config = dict(
    hidden_act='geglu',
    router_score='softmax',
    routed_scale=2.5,
    lr_router=0.00096,
    vocab_size=1286,
    norm_eps=1e-06,
    batch_tokens=[65536, 131072, 262144],
    max_seq_len=1024,
    train_tokens=483600000,
    dataset='wikipedia_en',
)
Below are experts of layer 4 (counted from 0) of a mixture-of-experts language model. Rows are named router (the router's row for the expert), gate (a neuron's input weights, with its number), up (a neuron's input weights, with its number) and show model dimensions 0-127. Each number is 128 + 24 x the weight over its row's rms, rounded and kept within 0 to 255. Numbers have three digits each.
Before each expert's rows: "mostly gets" lists some tokens that are sent to it at least half of the time. This comes from a sample of Wikipedia text that the model never trained on.

# expert 32
mostly gets: " m", " s", " b", " M", " pr", " rem"
router:166145120118192151113103132103106097106155121118145105104155151133147123132115169146180174080113131100176133075123133171144115182107127141123137135135149112142153085129153162149130110143099143130160145126116127136110120094146133147180128161113115134090130128132123134149105122102174083122145094135109095106128089137108121168103136137093142104131111153117151111139112138107152145090102
gate0:128147103109191121141141102132161101121150173133103110123162149102126114136167157152145145120155112133126156105111177132106098133129123152154139120157155133164130112135118161087119119129134160120121075138139124126075149127152166150162120178140176148142139106157079113107078151098135143121162130094133123123145168123136121126114153157152119141144079108157165124113110111082161128124137
up0:115085096134140187111110134085106105152084130107149135118129146122149149127095088144117125116116116141128109129142111154118137119154130149157108118096090096134146161170132136110112092108137122128125132143141097119130124114164117114130182074092130110138163101145149102165126166131149116123145113096136132141147133156093108137138137110087147162052117151160108125129094170187121122138092

# expert 8
mostly gets: " 0", " 2", " 5", " 3", " 4", "000"
router:144149125142152125127108098169117166140151125160140101112174143097130139100134128127101100113142133156151100083144127083119126150140116146115125149225131100076148119154145098151153138148129147135109086151107103126137136115147161183158082122154107118129135140115125157098120094123132121132125159121147133125122091136134108147176088112142121111149163103144136139110135066146109137107131
gate0:134113153165146177091147115131108132126100157140084123089157150145143115126162110108111095121120127120153144122183154131140153118088156161105109096131127107162127145146159109112090149119110141096131108139142117049155124134159141103123097103128144188162127142129107140124160142114106183151114065092143103151151093103126106144110121095115130126129111134121110118106134120092099124128135
up0:141106160177086130110107134123133117091101094132125123092136111106132162121108117131110170158126142120155138107154130114109118159111149138122146108130125130117123133094131133130081113137120137082088097140149138144146183148138139133158137089096142113117122142174116133185145161142137098100172115065134138085144156112101115120143152089153115171136105127091122148118117100124133161140195

# expert 49
mostly gets: " I", " US", "====", "\n ", "U", " U"
router:114134112163134118133103126102172121137172169127086121159131082111157117129145111103123091134140181131095144127101143124120161113122101160099161154171094123114109106088148113143162127137134161175140139164078131142082184104089134169128133122114112136144111116096138151146147141108132098126163132177124145150118142121146135119126152136126113097148147140106092144101113148114112125082167
gate0:131154114145119163124107161134150118115107135096089119149110122151149115134143127104201104095124114145158142126122146120137147132094164124133120127132147159106135100147141095125097130103113147151094170112084121147096113170121132114107153189147119104111133090101108141116098104187120141090154140129129146086140143123080149168179149115091138133124156145130135107155130158148122129151184
up0:101069164136134137116153109111169141111146139122157130117142115155099086106179144110077142117147114109103142166090148160100093171147123104113123117115137149144146140130129103098149138154140114121109113102070116101084126142127137136137111114122108112132160149138117142162125137106092105117128133139119174187074082136146158124102107135160099110138144108160128141090073109116132133134118

# expert 35
mostly gets: " comp", " ph", " Comp", " bro", " Austral", " rec"
router:119133123145113114091121105149115120096136154153124124143172119118120099121111069112126100117097127118149119100153117086072110156141158144111103148159144124140117147121108118102114107084126112188131196126105157114162155108169146130120092150082124099111124119144146085141135108092136113126142134158147121139080152098111120159161155148110133172159113114106129120092142104113176125135139
gate0:106134145150120153149144135115099150115133165121112114145156103123126138137099082135156090095125148102131122111110148119079173123148139103131120169109137168101137197151165090131134138115145116121093157119121075130131101113107108148140127131130134133130129108127102129084171082157142110082097123088151126064133119151152163110116100128147157141152114084126117111147146117147084126093110
up0:164146137099082120160172158107108086129101170126117123138099123082137131102117139129134091142127132109128135129151137143147125144127114150126124133129090130130107135142121138146110124173139144105091116127154143152162142121169191098125145121137151152124124156134113146146130127143122109131113135081145112151172100174193137113182090154089168117128152081118090133129128118181094112113105

# expert 39
mostly gets: " n", "velop", "ourn", "ubl", "erv", "duc"
router:120117127113135156128120127155121148141162118109142177081159150108147132132065111116160167094107085106128148134099096120145140132143162148145121182094133149145137089156078135113149136152140112124089139121138140138147127128139080119134157136105099136097159165107112159154122172121123119100141114136106101100132132145074144059133113098116132104125163148128128096174117115133131145094131
gate0:117158097095091153072134091145145135120134124149112161129153154098124147148089107139146121115121097150117102161133094131139159116136117137162136149173157132158135182145140068137104151135076081143106107129133162138131117116065106084148162155111126141133128170142122113121143094158138098124132131094139144085093161143145140118122110096098139121152141165115152132128154139121132130100123
up0:145166130136112133119130152105148159188118112098138122111102150151120138128078123151090120147123117107120103120073128116148122160111149119139093177149114160119149095141147168138146128138133128092131124168082130064102138136136112157154088182158098098151122099157158121129170107091119106156156098109136132142121098140090117111100122142119146137137137105105123138087147134106114084109144

# expert 37
mostly gets: " University", "resident", "ities", "ions", "overnment", "ement"
router:135150135091121130108124097133146142111111118109087120172157133092115152115124090151160130095164128115146143126086153107137115108188125099122149058111125119121154151118144101095145143106158148153139137110136148159140125104129110103124146074083181116140105115135133154099104122147165117122165137119114151109134150099143146128104119134129115189094163115120150184097122131157162121150142
gate5:131105124079192139148131121121129116130119127127133105186179133142132151154127114166139105079110104121118118109093142114140153135141161111144103161116168170147103114152169138114136116141131137109145096069071120098115114113143139138159142134136108118156159095151142105155142139130113112116118111131126140136068105123163111136130145096117124117105143126101129065102105116105159106137184
up5:131147165115149105102128122122123207104156136139133127142138142154135120130110124150128105127138162120129104175098118129080145123088107122126093138088156141174122138091093099100101136153154127130147154107113082159147101070112120145118128149133133118135165119138076119115134092145124120139144118116139158111145105110111163137145101131081113116177140142125130111161119083066145126143168

# expert 24
mostly gets: " work", " d", " act", "eat", " man", " art"
router:082096114121104103110124111099103134161085095074104122089106114149123157122146114111134143107102130125145114096100134142173109112130159122113132099105123113149120188099111115131140141123102128149116137137109115097142132167137112126139145173147122082125101093151122144111127134182139140129144141130120134100091128144071131067087125138201099107128131143130111104126108112134121101181136
gate0:105087126096148118114158145116141127150126132136140093107136136146135140097154129152090125128126187146124151126122127191147108134131142128077141138136141118128144112150128130160147118118120106146095121200083142113160132129099133103104155143109108107155148102106129176162137080131159105111118098090122123152102133117184132113068076145109109129125183115117159144110097128132143127159114
up0:092113141129108102118126135141133168167087132132129166151150099118154128112100135113145159151126141125134129176182124117111105132132083126118108131164141169115118155125171157128111149124117099094147125099126114151112143116099123178127123165123101117173157170179096104117146109117126096100156107134097144116111092166124115104119101152122130150163156116099131105189103139165114116128174

# expert 1
mostly gets: " \"", " album", " King", "!", " series", " film"
router:157128122100147097130128119072150112132099134134107187155141126150113118145147150116120075175169116120160168122118137153181125106125111137120093089130132144139127157108114143118120125168095124129148135154107106137135090174125094103129129084170172119131118119144161098106119132133097106113140167132131140152133151124102109102150115191144131135128124121141137138083111126145067088159118
gate0:110133113104151114131115143113114107101102142127129085129103095129122105144118130121099093121103104127152113117138153152078130123120154080142121086120127116127153105151173188129077122121128112113120141110103178127117128115132085158147118092121157186150123110158093125156129122145140171137144100132097145108179175131114125183135150094108138143139136080132125135118132118167083162149154
up0:109134108143146107139144090150105131146102097111110156105111110120090140143143125124126110145054126104124149150099151123108168161145158137172119150100143164102140188150147123148101148117097129128106114114119101154111138134120074082124094088110163130102125154132155116122118177082089119142149136120120134116155148158080176126147132118121096129103125160129143157149099144099093125117121

# expert 13
mostly gets: " w", " W", " Re", " k", " sh", " tra"
router:129151124131140142152118091102119144184167154164114110120160157141170151113132135122134155141128141129112138162117133118130110143121123139155146142149100119127151145128085138144135113154103151170157177090109082103152149103079112093137154152105134127143121145078146146138153124090109105138108103102135143135160139140132087114094152113086116117141147131149143121151039146123095116106086
gate0:128136141137119138134103119139119137115099167152115113103154103145110127138153117080104152136119148150081129093110144153111156122169115163119135128098115130106098102086151067143147151157140107122122155115150115134164106101107150169127141137152133155148166139135120109126116127113138105143132140161144155114115105110128167140111137100099105075149212141144108092141066150109125171101106
up0:106125115111105105176151151163159124182128103125109133133125140094099144102134193093143204139131122112131156136133139105157087127139096109137114138137094156147096125143145138124143153135109131124153151122134130115133110101136167105192169132141130121149116137129124114090078122192111143120139142132121128135141156130171081087158146120170137126112089152116121167138130100147123129114114

# expert 21
mostly gets: " German", "over", "enn", "E", "ople", "ber"
router:159070150139152178105133064103157101058144123158098152138157126100140144156128128136121129144102174140099133137105107106156154088117124152118131135144095127134162163120151117113123109116130170135150155105149139106137096102110124122117087108138096124155121147113169116131154122149092106114095151103123147164119178113110178129125136131095131131121100101140140163145133154121111107167130
gate0:098113125094116142124118049101125101136127136101103139119207125151100115153114101131084120157143137140130095124092149138136167133146136130102147103142104119159122106096166140107113127116109134127100099120097164127121095103109136117094144147177124136115128118131120132143146119061096136133144129109111124123093163154110109175145147105080115135102085117122119147109113169105111089140155
up0:116157123129127144085167121110138128130120096144119129132169103122121146113117148143154113161147134087120130103117155093143131087154137125165127156159155139106122109132129116153182150119109157121157116064162152146152128095143116098138113106138164115120162122149142117148142133098178085118115145151122153147121174144108123168121155126119118131141142158094144133047108165114131178090155

# expert 55
mostly gets: " US", "″", " League", "X", " km", "%"
router:133142110159141102104106104099193111101147132161097134144144089098137128166161151130085122128126148151114159102142128147139141147122098138090159101119122099140120165159125110165144134110099145141120135155103113122120123146073120121159092114121158125154115125108134140100098147152094109140143121126143159141135116102154157110158087103171132113126169145105088151080168123182161105102143
gate0:116127093102136140145077110141141132156112127140139185119146102178154113199117147132113117155142105158124108167139102113141179123136131116117132120111113101127136128151110155154161121167139111156118080091147109140108144114123114148129153107091112176142120091132124127129133083113137132087120139128119122140115119152110095164172094165091134162110156093110130098067152156123124117133144
up0:116106120114154130103154117145148126147142130151114134102105155156091127074122121112154119108138130145126158136073127145122109116117112133134163139135122070132124125120142140149116182127143109162110096116159133105154104109163093139133146145133149144099174111140160152120050139093156162157088141130118100139094111111132141109164127147089121133129134106112192182147108141122178144139112

# expert 59
mostly gets: " ex", " at", " in", " from", " after", " during"
router:080126114101085120144138165153114110158123172104134115115129128160165128146129120104156140131143133133116103149138166090117128135145148122123121116159086129127118100133142171101148151144130110096120103112130126149134159145133104126102144128158176180098115170134109147165176111158175149087144153180146174102118124135090098140131136142137115129111127125167109115159106125198104152133148
gate0:127155114118111143123127096083132128109131151108137096112114131153093158128117144102118089123129103096146097120142117181128137137083138154120134128128138192115115147121109130142103117170139062157154095134130146115097154122085096116141140110126153109115121144168155138091140129135098105158148133195104127096112178137148144149123152147134136171168108096122134170080122154130138144164126
up0:156155127121146144139207140105159084136093137156117112143133111118154120175125139059095114129151088096085095116159103138119107105128125129119150162128118139119173106131105116110109120143144123131152136124150120103115124126192178157095160129091147119135137133142157130101131124093121161114107101125175135139116113132087132115125089101137185120113133129114129154149147091151138112137145

# expert 5
mostly gets: " act", "lect", "ict", "ect", " reg", " Reg"
router:137143166107163151134136121149145113147109083118107165120150138117126122111088091151134175104120121096164096129136121114143140079159119140113150118082163138155122124112110152108128145090154138089194141149141129135144128112143124164138143144085136101169111132140109162143120077142129122122095098133108085128104128180176146118154100129131127117134124112145096088155160130085145139086115
gate5:133125148124130111138124086109078154122165123132144151163150126080171175166111146170191082174119145151159111121116137097117133120144140133113084123106138147144111145114108134140171146143134070139109128144148146124155105120145114149121153139139130091091149115126118107116141111137139159145177136088094160137099133145072148123103123143158173140135140116141086132092120122126148146143149
up5:080131105160129103133136139119116161110142154136132138126107102168141097134133105067130132122141169104135094120123097088111109125132130152133089086120090144129086135137098128167122116182145147136099152139137146119117167121104139084167113102139118134085126136108131136127141182154168128111098112155131178151151147082136121129113112150124098158090128083124096124088123131124094144163103

# expert 58
mostly gets: " pro", " le", " Rep", " comm", " pol", " acc"
router:121100143121162120141157130119086156112115150113101110161144088109121101120112133088124064118090153110128129126091108123147149132070130126141148193134137134135129137061094117117159137134145117128133114149117176140182107118141132150125147156139095120127144126160126101140141096153098170142100161152081120116143120091163143164124112118126148139136112163133142160157147094147161137158122
gate0:098151113129175162119112084177135109111117109053072125163159122144135094115152092128112114115126112137176113162128119116133098110137120113134137156155123157176140107105129119101118138145165122141145106155145142131159129148121155126124148150168106099122088112080134112147122148125182149118115145171128101155104133132172122136159155136136119158103127137165117147135121070133111142133146
up0:125142119156105094080086141120132110133122137160117157136142143131111109166123083118148144122135135158114126156134162144112113141170073148108154147095078127112148177118076144107102097133127143119136133116122146070111147173092158128127147128133124130132105120137105088140129139092162151110099130098105110086156145146152154154102123133121112071149112122117123110149084132147081109132085

# expert 2
mostly gets: " e", " se", " le", " Co", " re", " go"
router:145140118107130080131112132138109141127149096128111110149121109147116126150168168101093105156119132172147134128114121125115150134087162112115163137095150136121131147090134148164067138137120142124160124104187102146108101094107125148117100126110131146134108187115150097144160155138107133105121132150122059118123133142157083165099137116096148106163117115143157128189147100141136166148137
gate0:107116140140103132146110148150139129101097110176138147150144155158103109113123093106150160146124142159122134122148118167109068120119140162102148127184115157146145109085137129111152114125086151141190145168114097156168106137135100095149149127153093096100115137120074147125104142130150140111123138119103162113151097106148104128163131116142158168141155150137139132097107165125116108175104
up0:115148134132060169135100112101116118125122109107114137138118156182105134117073160103103129119132144147097169131127134139126129077151099121163092072164116130118136107128142205144133136112146121106124084087132150126147112113114135095140102118134132144161079096111111135115124152153119138144138126154188102111104133080120134118148124120108135126159141151133112115105079141161118134107137

# expert 40
mostly gets: "apan", " States", "uk", "ah", "ik", "ai"
router:148167213138137109114129138146116114132111093128158129161116117067120142123112126091127085156167111134140150101117126148111126095133150161140135137137137115128125105115106079103142174151130174130138141128146145125093165141127146108132117126108080182099153093119128119090106123143099090130143161181111153135133094129155144153171131116104107149128107148137170120097111135116156114119152
gate0:109122156143122118109127142120141125080134151151157118150147149141123089094131143147081073140135117123160109113162107091187098136112123099152126141135135094102100164146109076138168136140170104148160119101100178133157129102140129104144122142083129126102102128124162136149117139132119088156131107131105116154128153099154107130153138113109096099136135138109116087157074115075130133129091
up0:082143124158124120108104121135136112150120163149127154153105144143134111153113152107097115123135140135122159133164151096112171148137173125152111137136070149124121129118160134128109116136112159148142113134128122119105173137083093130129113158115106119093083104139151099089100095097108119138115119106191175166173116139127116102112140149138141181149091090130165139167093110131145170128111

# expert 9
mostly gets: " Gre", " Gu", " El", "az", " Ju", " Z"
router:172093166112130142133101137134154110150146102114139154130139129147128116136132139125100103172109152134124122110155112132089147157086163144121127182131125142156099146145119174128180119140136126119112168132150127121146115142117119154067140159102148101138167139144101117116126133103071123131110160132138140130092088128130134147108127085106162094124083115205133132153107112069145116115135
gate0:113101165132079132168110107119141139173153073167161150122097138131111079158151121157128106146107134132099153137133122113133196092131145139123161135112146143136072155125128121139111125143123123150098110110102096139150149132072141127141110119152109121116148099186107142141152134080107119118144155116097140118138162148174120146131113092185129133096112122139104118138109124137126109100091
up0:129138123133095112128130070070089136106166098198100147132131148136102135181092153121112110149155117147124118117159175126134144134126189134114085114142146137137158181143147134159080156116111115113116133117140145132159124117132103133138121119120148116091165162122140140112109101116116095100158097124089098131154135119129141107116117139169159140107105143092172116118114166135128153111131

# expert 4
mostly gets: " (", " in", " during", " through", "(", " over"
router:067143097129107121173133176133146144135123128120124111115060112126115113125113148086123089145156121105123139153133166139129095118164115094126114105104142112142125113161156153152138140124110119074138094125131148115112131096156120124150111123177127189113136158071110117157143130132169128122127155144163114139107173097131122132122148180136122139158128123155130142131131138182091133116178
gate0:135129117131154087124121130137140143120092153115129080127105136195119104138167116139149151172100124100133106133160139139135117119086108121123059128096169150125118125144156148146102160096110081129098146133136126120118081159118108108167096097123140120111151130105133155108079145104145130125171127114120135076131127101120143162138147134167108163163092162144133167160127110140137100142152
up0:114100135099120110130116129132153171112143127088156176118105116107074096117121140184141136123114118117109122144160134144130103166174140131139116109094124102163159139168149131154144107115118115102142097105133136144143131083125156091108116145122151125106134096150134084175142148129120118144135144160136138148167105097118133146112105139100045152099107166143084098144155105161114108130146

# expert 12
mostly gets: " Bar", " Car", " Har", " Par", " Mar", " Am"
router:153129125152123137107118143140128154111092082156165123117099144082110128114102156132122115091118145145112064120176099128125111116118127168069157115116108120153134138120121132158149136156134149129084146131151150107107098125164100145118115128096135100155142123095117129127153115138161130165124110183110119159133125110083178094082100115146110110138070128115140125137091163132115157109091
gate0:139108120131137192140125130098128094130143088100119108148102117153137150097120140128107143067121131143143148132156085100119090125161146114113160135131142120087085156113135151130092142144144133111156105145126118100135148105133122166153125116120104129192128133158107179073136160120122136133171153164103122129094135125135095124166094137137100121096141196101157119116131136100135123111164
up0:147102149126134107130115119143172140154114077105116096126147153140154108128100187107113134112138154129122105143160141091078122144139114099152136110130088134132121134142132147165161108133077131128133134156148110129150127110124128140085081128129107078146114139151153132108126116120115100172127107139090176193151123147125117126170158132153094158095105141112096171094120119100096106089121

# expert 51
mostly gets: " the", " his", "The", " its", " this", " two"
router:116107107129132142091083124121095122131141120096116113150173134143073126157111121161114148158138107118126156147111117175132139146110091090172068111138152132104146088141110121139122102115160122107163097097129078112129127121103106129117150097155150130121154166164135154126093160109146141158107159095129107173127141095144074154159144106130135164162129116145127166123137127116108106143163
gate0:111153135121104128129141113111131150140174131128153155135083132120130156129108112138207148105140148118152166165124109129177117126088138116151111127095165137157133152191079138119123102127123148125130143124124060125066097141160143146130121145138109104172068132146134126120101122145120156144146117094116121156082129096143151096137135150132139180120130122123151148134119111144116110096134
up0:134126111169089127156101152130126100139086156113109144156168162151142116146131159126068155137132118135124158121114146159140126142164107117128137131132106150118111104094166105095126147122124136163167111085123130100130151119087138132116129174129096141138148140108153116161186120102165114115087181100131122171133149132127142103087105130129151093158167112115110148148106107104150136156076

# expert 20
mostly gets: " de", " cl", " ro", " Pr", " col", " Cl"
router:121105136111141107095153141104102100119117126118164104136115120125128126071148125131190132100115132135096133123147117137117125125128139081123189115179186143115135152115121101223151170121104110120160124092148155123130166155123154153143129166121100167148113123121123139113106126109084125124074122159098088106156136147129156146155129120146120087137138128135136136135123158127137108119116
gate0:140124152117169101103125105104156116113135136107092112125146155133126088117153122180185147115111122131083086117129120096171157100159108134121160145137121105122172104097166131157160135132120115130151109096113133101122103108123140131139100156115134119155124142146076145087183147112101153106117173103115128094157187124106131124160078122107117131125105156101161156121124113156143136130153
up0:153159157151135131113098164120125127141080109156123073169099142098154141092114148100085133103085106167128158093123134154101114128110161113120128114122134101143098151156117097126120089145112140125086133117143151153127067149134165130145104094123168098111125137140107117146109146138121140161151124192177148107146148151124116116127093105155122106096112116110143133104150092135153144096142

# expert 31
mostly gets: " c", " G", " C", " g", " sp", " app"
router:155126134131073135148121126158112107122126099118126140098104097142094108147101139121123147091104132154147095088162141119136146140097107176110122167109119149125112153117089085115135091121103085140082132098106154133120109115152153114156114168092098118119135172150087109126149109152100139140206131126115134146115107150155155127120126142121162165126118117119094133116190103163107119140128
gate0:096116134165123111110100148100118134172088137145100168127111100137152145154104083133138165137099108114113135139154149153151151163143106123129163120127108160154095121168139102183133156130138142117137131114137157170143170130120103090132152104128160124122166152139073140118138101125146126124157146133099121182064131142110154154104095119102084103100136153132126087148124088135113127140139
up0:136068116150075133061162163144146135115118107139155120130153122109139154139150163092126139132095104123095139123137113118134134123145100152093120087116105079132136121107141155176085126125118140109115171143124158124144169094144168119114113139116141125159138110131144092113138113201131155118099157171123120128161128152101156134141101157127128103127108100122156131133178109134113148166122

# expert 22
mostly gets: " elect", " part", " group", "ican", "resident", " reg"
router:109144179110124151062134122125127123063120133130106107107112069134116139111105119117133131073121167124134109116130133146131156138146142144140095140109161108122163120170133125148146126071151110119110163102160163129130163113176151126109122168089117129128133116146152141132101083152135124158135151108128149140109163141154118134119151143158153149124108150127105198107169143171146130125118
gate0:119109131110160088137140104133141113129105129143143147143110100115128160094159162115082147133119116092124143091098110155144097161163145160148150124149112125161117099179169129171113145133131167113092103127142092073124156100146129139116110168118113148136083144143094122141146143168090122150148124083122131096110109142142117118135138096171121098103096111150120135158100110152188135108127
up0:148142088112121119093126096115116116109167113072142111139128147147117101093112100178104112141109140114155127092123079097114126154125092142167121132099133099102124121134128103164165122135138111132115110142128082146129081119135137121136172103121121096147131145144109114116144167121131140190131091124150117140123147092135107112129151097158113156098138115112118180186160138115092180160108

# expert 56
mostly gets: " qu", "stem", " med", "olog", "ition", "ital"
router:130090118139124108115141111144100120136123139081107098119145134110196162127088085132160145117121117118129088146133093133134119127115119123146133160127112156179149172165110112084150112093158089152086125120174176143129131082109149097153119113089120107155146102097141115119105152099134116121147095126130112139114136174127107076111105161113140168106141147100114111121146116112159108145138
gate5:068100171171122167144165124162120144117107166142144118088164152145100117114131084128103130119128113101120127122127102133140137126134153150134145133127147099123138111143128147129107113107160144135149154151116128142124082109119156106157165155130137122178185117110120089145096073158120146106156134094149129137139160160149142138111132186131148119100137096105157160151178126137103161100101
up5:110120115135093111093118116150121134131139081083090101153111099131078114130171094105108138125145152173143159103139117099154128151140126132122103124157123099119120142112139090140166183082109148099120178160105148125133087138134148119114118105115136146133123167151093158116142153160174145158124159099116130101124111124185123122104113133133115076149156108128119121163170136109159103133130

# expert 19
mostly gets: " h", " H", " Sp", " R", " sp", " M"
router:184155114101128089147155180101160098162097143133165097104116123142110094108137084149133140126123117138146137097128151176126125159115118098110123138146130140132132153083091125133139116128080100112103114172092084101139097118141140100142137198155113084137112095133106143136117138115107163137162116118119130128077100129153131134120116130145161135120118140119093101122152098151129122084100
gate0:122146079167135149145139109108140069159118097133126114104137121116123138114125143073110109155148120139098132081133124134160105126153134141134137155167083110136108133131177109159145103167104126107097130118140150131127065126106143147094138118129121132157167101125124138120147104137150115175109134144197102125117159137142116110095118162147116104193113123137105125131161120120114158120069
up0:121132190111085157145124124124094155118137156137096120130113128107128086172084126133129112083096108117138137148130159106148187092157150094168136152091122079148125134146107131124143094130147172185133135134105112143148113143131127152122125129102129087153146116153102137155184110118145126080121120145119145079154135092131125119086101152130128119099132102092113121111113107104134152142123

# expert 47
mostly gets: "son", " York", " John", "ton", "ley", "ris"
router:130119131112149136085123064127105135133120107114154129128122116114097146148125079113155113142173088085119116107097116124133109095176145113137140086154153082122138160151154110143154112150180119130154152132142126148156115167079121095114119124081119172119168108128120109072122095160128094130096132139145154131130093137092159130123148124093128133113125134105151144127155113087122100105098
gate0:148105155092155176151143133120133114132138134081119128124140123140134128151118088129147072107122132130124138082098150104128159115166145145176116122083158133106095149142161141096169155082162123122139142172155135117092135101146157103192154159145122120171114116105155137118111103112149140132114161135135128139162107115147159131145126143150167107105149110133150117131096157162176155131105
up0:151182110078129159119121171122097132161127131128134124104139137148131108117165106111113121072139122130166080144150165131139118089133111107118103102137145130138107135100130122174065124105134144153140115134095104123160118112125112141059138157102118086140083106123159104146137124133135123090110096104133129153180140141132141126095128121158172142125135142099127141154109098147114077121096

# expert 63
mostly gets: " Ar", " ar", " Al", " al", " im", " spec"
router:076128113148115157098170154110103130124096106133121132132155148117135146131181100104157089100128127111110120143126113172173105105132116140116144115106154118119111126138098090110172130141108155138089121137114119169117088135181153147140085159087130134115158085143142108138126118113166130150116146176115126113123125113069169165135127127149135125168065149159131151110119128130118128159135
gate0:140113135154154138173136140181108129132117122141102146140165133117172142118140100165136146144137108160130107146123119111154112148138170110167084105136140097138138147187140130108124148104124128140065123167109108170123146106075174135136093126105140116156132104122119136124122140103156097096129087131105127094134126153109138127156144069142121131117144142088073080157146123105118101109145
up0:143092113105121103105130108144091165122161121105131124097120139152163128136130125159113162139108106092150174131112110141149121155109136126136103151115121081131177139134145127136151146100095133069155181153103120169144141115129121127153072095103129159101135157084101158115144139099171149113127104166141121145151112146094127107106110133106096104131151161139145139137178169097114130092122

# expert 15
mostly gets: " f", " F", " cl", " th", " Th", " gen"
router:133107125146096109169115084102125143117099123141117074110107196138097124143126128115127115173108082115110107082154104133100134165084141101126101141156152148156127153152146148135150170121107079138162163117101110104150127122096116153144175135120102108082108139094120115103130129127131149083137122118088112104152098135114090140114111118166119139150128117112119151146110142113120162162101
gate0:118140131120079126136140110109157136120119143117136085138105137118085165155168127129149162182113089163098119159121116178117122121129108094132110111144172103128153105194135114143108150105126142125138129150129050107121168133122154121109141173128102127169160127102119115103116083170131158126159140085120114184124113140128085115121140118136145119122178131116117141146111141130133116131137
up0:119087117139146158094126141145107125110162131052117116148088119107144139132119156129115135127115106144156117042143111096140155143138141170157136144119105121129134126080113098165112146124108116165175099150110150122139133094129127123118130116143132106100177109137132120101140117123120127098110175154123109092098103121072137167144130124112118126056129104102108133120145092119121154141138

# expert 26
mostly gets: " a", " St", " st", " so", " an", " no"
router:153145137121140104150109130087129115107120104143129106114158077143108108180119101153111133164146090150139141153125133145125141133158122082104141110126164132139134119097114136141104110103146133150138091110129114136162105150097050131093137157116111124143112189104118147119175151133117158108084121104098112122113135090164082152116133122120140106144168094152122112158116091124084166154135
gate0:133147118135101163098158094145122130100111103126155132099150123100110149138093133160163124153131172125123130133128164084118108110127109109083126126114105128148126130191084164138159078115140149113106101133181142123170091112118095079159109167156121129107109099128160118108103154109106140139125137133171111169132128121167127159110106132145128126079130133170129124087147146168118138144118
up0:111096130110103105129141120169102123138112131128153127172119148139121121139189114116137136160147131143118133196122091140128110099169134104121158137124119113173118128154156131135127129135060142124153126115128138126097156155136137101124140163119135140114129151118137166131162130134097118116116094163186121105118127131128118137163144129163116119136081174134163101123175100084091152064165

# expert 54
mostly gets: "pl", " South", " North", "oss", " County", " City"
router:139118110164059143110126160082119127161101083104145121134206154182106134114104132082130095096129132144139111143138101120127096100123132125112128100112126132124135171129161124073136114080132130149105157113126092092136131155136132130147156086138147120105139105142168110088116132152109113121145121078107127138128142088156123138127145135114095137149120143134147091091146132130107100144097
gate0:154134133131156121161153129104139154147126132110108126119140112135128133127110089166131114122148125127111146178130097139184096098147105133183129165182142096133100160101143155140118084117164131107147115139142088138192123130095124122127101114144179129129143094100115120169092085131139133165139112145128117116122142115129130096129130183129099096126149136163098143072094124097144145100118
up0:105122069183134136126135165134134146100114127110147111142146158146078107143188120137125158172098137122143091135143139134120128131174143136146128186143114108134136128110125094128156187129158121138133110115115123111083117144117140141102139115083135123138118149145119138161120146122150080069116157118168123091161163118140146144179135106154140104143121123082103129131118152144099126156163

# expert 25
mostly gets: "ents", " used", " count", "ists", "ities", "ions"
router:142120143137144122133118094099136159142112156126121137140167108123109114082148133131129136159145106158133126108145128109129100125165149092151110102110088145153151124090102139121163124096170140135135127099145145121135138126088107099138152083130162117125161114163080163122122134116144124099186128136141174160105147092142157097126095157153138165071146082121155136068107165115145106126110
gate5:139087146118113101140150145103124143137091129098107124099116123191138141132133154089115133114145129114169153156143134140096116086088161108138120150136135118127153130124134120109091140151118125181135105096099133134057083130118135111079134137138079147134091151117133131156070108144150114134148123118142126144137149080142119108122118135163155118100132166135126186175110120163144087115127
up5:137115125143137123129157139127131136130156109128088156110142128118149126099091116128084154136121127120121154152112119150094122169081160084114118110129109169153173077160128123139117157158128144112076171127119179144112158122150156122109130132142096129103135093164090110137133128175098112181110109160139148143129097139131094126124105067129129130108108100169148121119104130070118113130151

# expert 41
mostly gets: " with", " from", " for", " at", " by", " during"
router:090134121130058123155124165139129140156126161086172138119124141122119158144104124099159165108146126122154095150140170117142135118163123096131074097117114155133100081139177158167133159130121132079123089140118124154128154129129101136087116134153161158113105150165091145139147146136131141132120124149145154102143135095099109131113107164127153169103105125126146137137150131172080127125154
gate0:124134171163095137139147141113159129118126130149131141137120142126160143139141096126088150158149093125137111150145143108176112090107145111118071117128134136134148128098134124106132125111078129102098156074140105163158057134131107125109151135109153143163102108164078128120128098162140141122144142088101107140129110121102118107124124115173176143093120151108105111183144071131127139112136
up0:101080105131136100121102100131109133163133128106107110149117114162119110069176111133147160123134109108127140087135141145103119140116126085098147095139120147133118158119112134132100125089152121100163127094091107079167145079106127080132084151111156142120151135143132158173134165117136157138141149134095120111102143092169117164149112106110140135132111135116123147138131122163120099156063